config.yaml
d_model: 320
experts_per_token: 4
activation: "relu"
moe_layers: [1, 2, 3, 4, 5, 6, 7, 8, 9, 10, 11]
routed_scale: 2.5
balance_loss: 0.00577
router_cosine_scale: 14.0
optimizer: "soap_variant"
lr: 0.00212
beta1: 0.95
seq_len: 512
train_tokens: 239900000
dataset: "wikipedia_en"
Below are experts of layer 6 (counted from 0) of a mixture-of-experts language model. Rows are named router (the router's row for the expert), up (a neuron's input weights, with its number), down (a neuron's output weights, with its number) and show model dimensions 160-319. Each number is 500 + 25 x the weight over its row's rms, rounded and kept within 0 to 999. Numbers have three digits each.
After each expert's rows: "mostly gets" lists some tokens that are sent to it at least half of the time; "raises" lists some tokens whose logits its average output raises strongly, later layers aside. This comes from a sample of Wikipedia text that the model never trained on.

# expert 16
router:510523502496527471529471493560508436513499516525480492491532459484497522522469532533512511542526468492481467498497510492484511528466529474504555502497482527537500478523479549518468516538512525508501527509479502573516456483472514520480474497537524517540502470466488495500542511483463491528485524494530473536507508522525457518529535494458491471512448525504507526459508477495490496484523545515499485539503514467507445527485489505493501502451456542474541489507499510525503537499507519
up0:538481521517554525490488525523515457528486513477529497519506512528456508501501504445493526465481493523515484494484484517505494488512548478526542491484500503486505499528524519492484528477460459528488507532499465506489502524528501511480498508496483507513493460430526485523486547535493523470551512481491501534491490492491517524448527485497532491468489484445445531524552507511526486448503545496468467522511528512523479522501489525495513500487483531507497497491506505522474498482483526
down0:478522512502501461500490495564511506513468487553536488509516481486530528502480536533470493496496502484547516477546485481517499470496470507492484492493537507499493466481515536456532519530529531498450493500501500470503471496539476498463513507523505511478506518509495471489526489511505515432449469484483556512483529512499478484509527517453508500491500534555552493485452536507521490500506464504534520474522518503482581471515481510453464536467478456469492549484529514480498498522514541
mostly gets: " (", "===", " its", " their", " his", " un"
raises: "in", " ", "s", "1", " in", "-"

# expert 28
router:489560467502513495488507487542477526492509498476505463485563482470512469505505510495518455484512504515500490504523475521502489542534470531470509533529503471479499510519476535517533492490573529533512413496504477539497434512477521476485538503482531541521487515534477455505506484524495521496486522473508482487521469489484554500514497493482479482525527486528499515452433503503496499501505479507484530498521505490514525547497510507482502500483485504456542474490518536473524474466465497
up0:503463502524489443489521528549476505520487471519540463475509479469510484483497534490519507542504506493496497520535504529468444472506537425500498504516484468491519509473473512525528528526512543511498542501496503505490482520449525517448511503520479511488475503508524519541502531479480526492522482507499480451534487500480522490509500473500539541525483482459486491508448502536504495541493524514484514551504488524486510474502529501506548503484500530505497506480515480446511530499510527
down0:521531529501481482524514476484520489499474455480501505480523472518478528479507451462481488507511469509486453515502492511533506492460482508479512518482522459526502480455512513495494492511497470460520437498498467496487458482454526475491521543495492504469509537556503496486533492516492451476525496461477514492503549503484565504487458506481521483511469503514495484519434518502540443501457501509470533522488502466509512530557489512468500487512524496540511481531505497481514489491478489
mostly gets: ".\n\n", "==", "==\n", "===", " |\n\n", "\n\n"
raises: "-", "==", "R", "The", "|", "M"

# expert 12
router:490501508501499552484509510501458492508514510481467522562506529486516468503486508477514498477515473463453534448479502529489512512507493513505476537539530472503537498516530503466426516488495480452483497496472504462495461543542443509492464508503522490459502513553499504495498488500508460459529500531495510524456513465502531438493492538512544525487451539503515436470504507511524503523516517490529497482519516525520518458461506528467496517513520469493486516460553491498500507499516522
up0:489512542529471472508502537478501500481494491517456503498518499481521548511517518487515465513499523525472492523495473479484463477556495480453468533511542495491469492515520478489518520436513484494529528519528493519506493457502513447540489494500517534502507517544525482568496497465521508530513485514458460510503514550483488523486486423449488471513535493525506484477471527478522487529468519507514482509507455530484492454509426524467519512519466499521487497466522476533484518494523515
down0:501538456530512488463469511526508509511478527489542509467478495501548490487480495494559460494557502460485488469489506498531498474504488502470505503478468494494475478509498483496515504535519501423518513485471521500504457478550458484516508471509467489525471476508532541489508451508513495527510494496490479459526543476543508514507480497542517489481486503508485511483513498464525496492497510492541475520483505479502528494521491490482522519519499503491533492501516530466512478404474524
mostly gets: "ov", "berg", "ch", "ston", " Bay", "che"
raises: ",", " and", " in", "-", " (", "."

# expert 32
router:490462480503476523478475509455493532477536520527506501508519501540478467495496491439521504503544542438450498457487491487514506496447504530525483513495499545464514484507498460492469512505484495453505562507525514467501489560508463496506550527457481470479486505513486509480510485530513484468511498515501491499506469481498508501507468482524501508498513560495514500539523510489507525492504466485440504495471457468467486473487557455516526484500461511465516535445487520501494519480504485
up0:515512483513494505490474516484554510527474471495458557507503504520539501510508511488504474482467474471475503515460443469523481509539504485473482539489529494490534507490484482521517467478516540483489538514544499452480493465482502500507507459512501513504474489436457534499497484484513505492476478468538502479491562493513471532549447463478531527497493523513500531510483469491519526515451505505479454483540517528492501479547503525506514510513476553475505510513485498503525448469506507
down0:520483488510482498478432505489507509486524530487449483498465520507494487530522492518485459469522507477537504488506516508494501507458535517481474512479553476522508509518476487500487496480488501501532529495464470490489503503525481493467505514510487500497533489489504540471474502505471552484514478445484543474480511513499456497518531497495500532488467494508486513465497483526518533483485458518531494528451511492490460466458508485490514463522503439523513493531513491467513531518487484
mostly gets: " John", " James", " George", " Michael", " William", " Sam"
raises: ".", ",", " and", " of", " for", "\n"

# expert 22
router:515541499482491519532474515545478493438468501502474507509526478509507532504524522477491513458466485500519485448517516486500482495500453505525463529541506427533477482546531488491433498485481514526526495468498515501485493489557498491483499482502543483510500510534505469506469477514513473498485460518516491504487449556508493492478498509497517480444487506521478540532491539538490502466494492474493500506486526499517490515473454531509480465510495483543515470525511547504527488506494504
up0:489558516479510532505482509532497509507484477476505544494520514584494458488483452455491458510478505518490504512510492496501519468472467519514498508538486486474515484493509503476533505532528496520458534483496510476465507520531509527513512539511555555519461478478493488525524501510517467553495508481498500507495440503473495541486508491490497538499496457535524509509474471504479465488536490505531491485492511472478494466488493510529494491498490468489486518478511490503450475480478498
down0:510502472561530512525518505538539473505473513516514512449506484554476500525504515536487496452493471485508514498507485483482531474497493508473520469510470463504486476528505493539515467515524487502523480480501525492473502537487498483448524527511532511538493478510495510489508452523453518489512490450521513504524470462517511516543516494489490495476469507456453502537548521536503471526515518459548524499456519501489523521520482504451478496488515496480489477541508491457542511482450452
mostly gets: "°N", "″W", " ·", " County", " Texas", " located"
raises: " and", " (", "'s", " of", " or", "."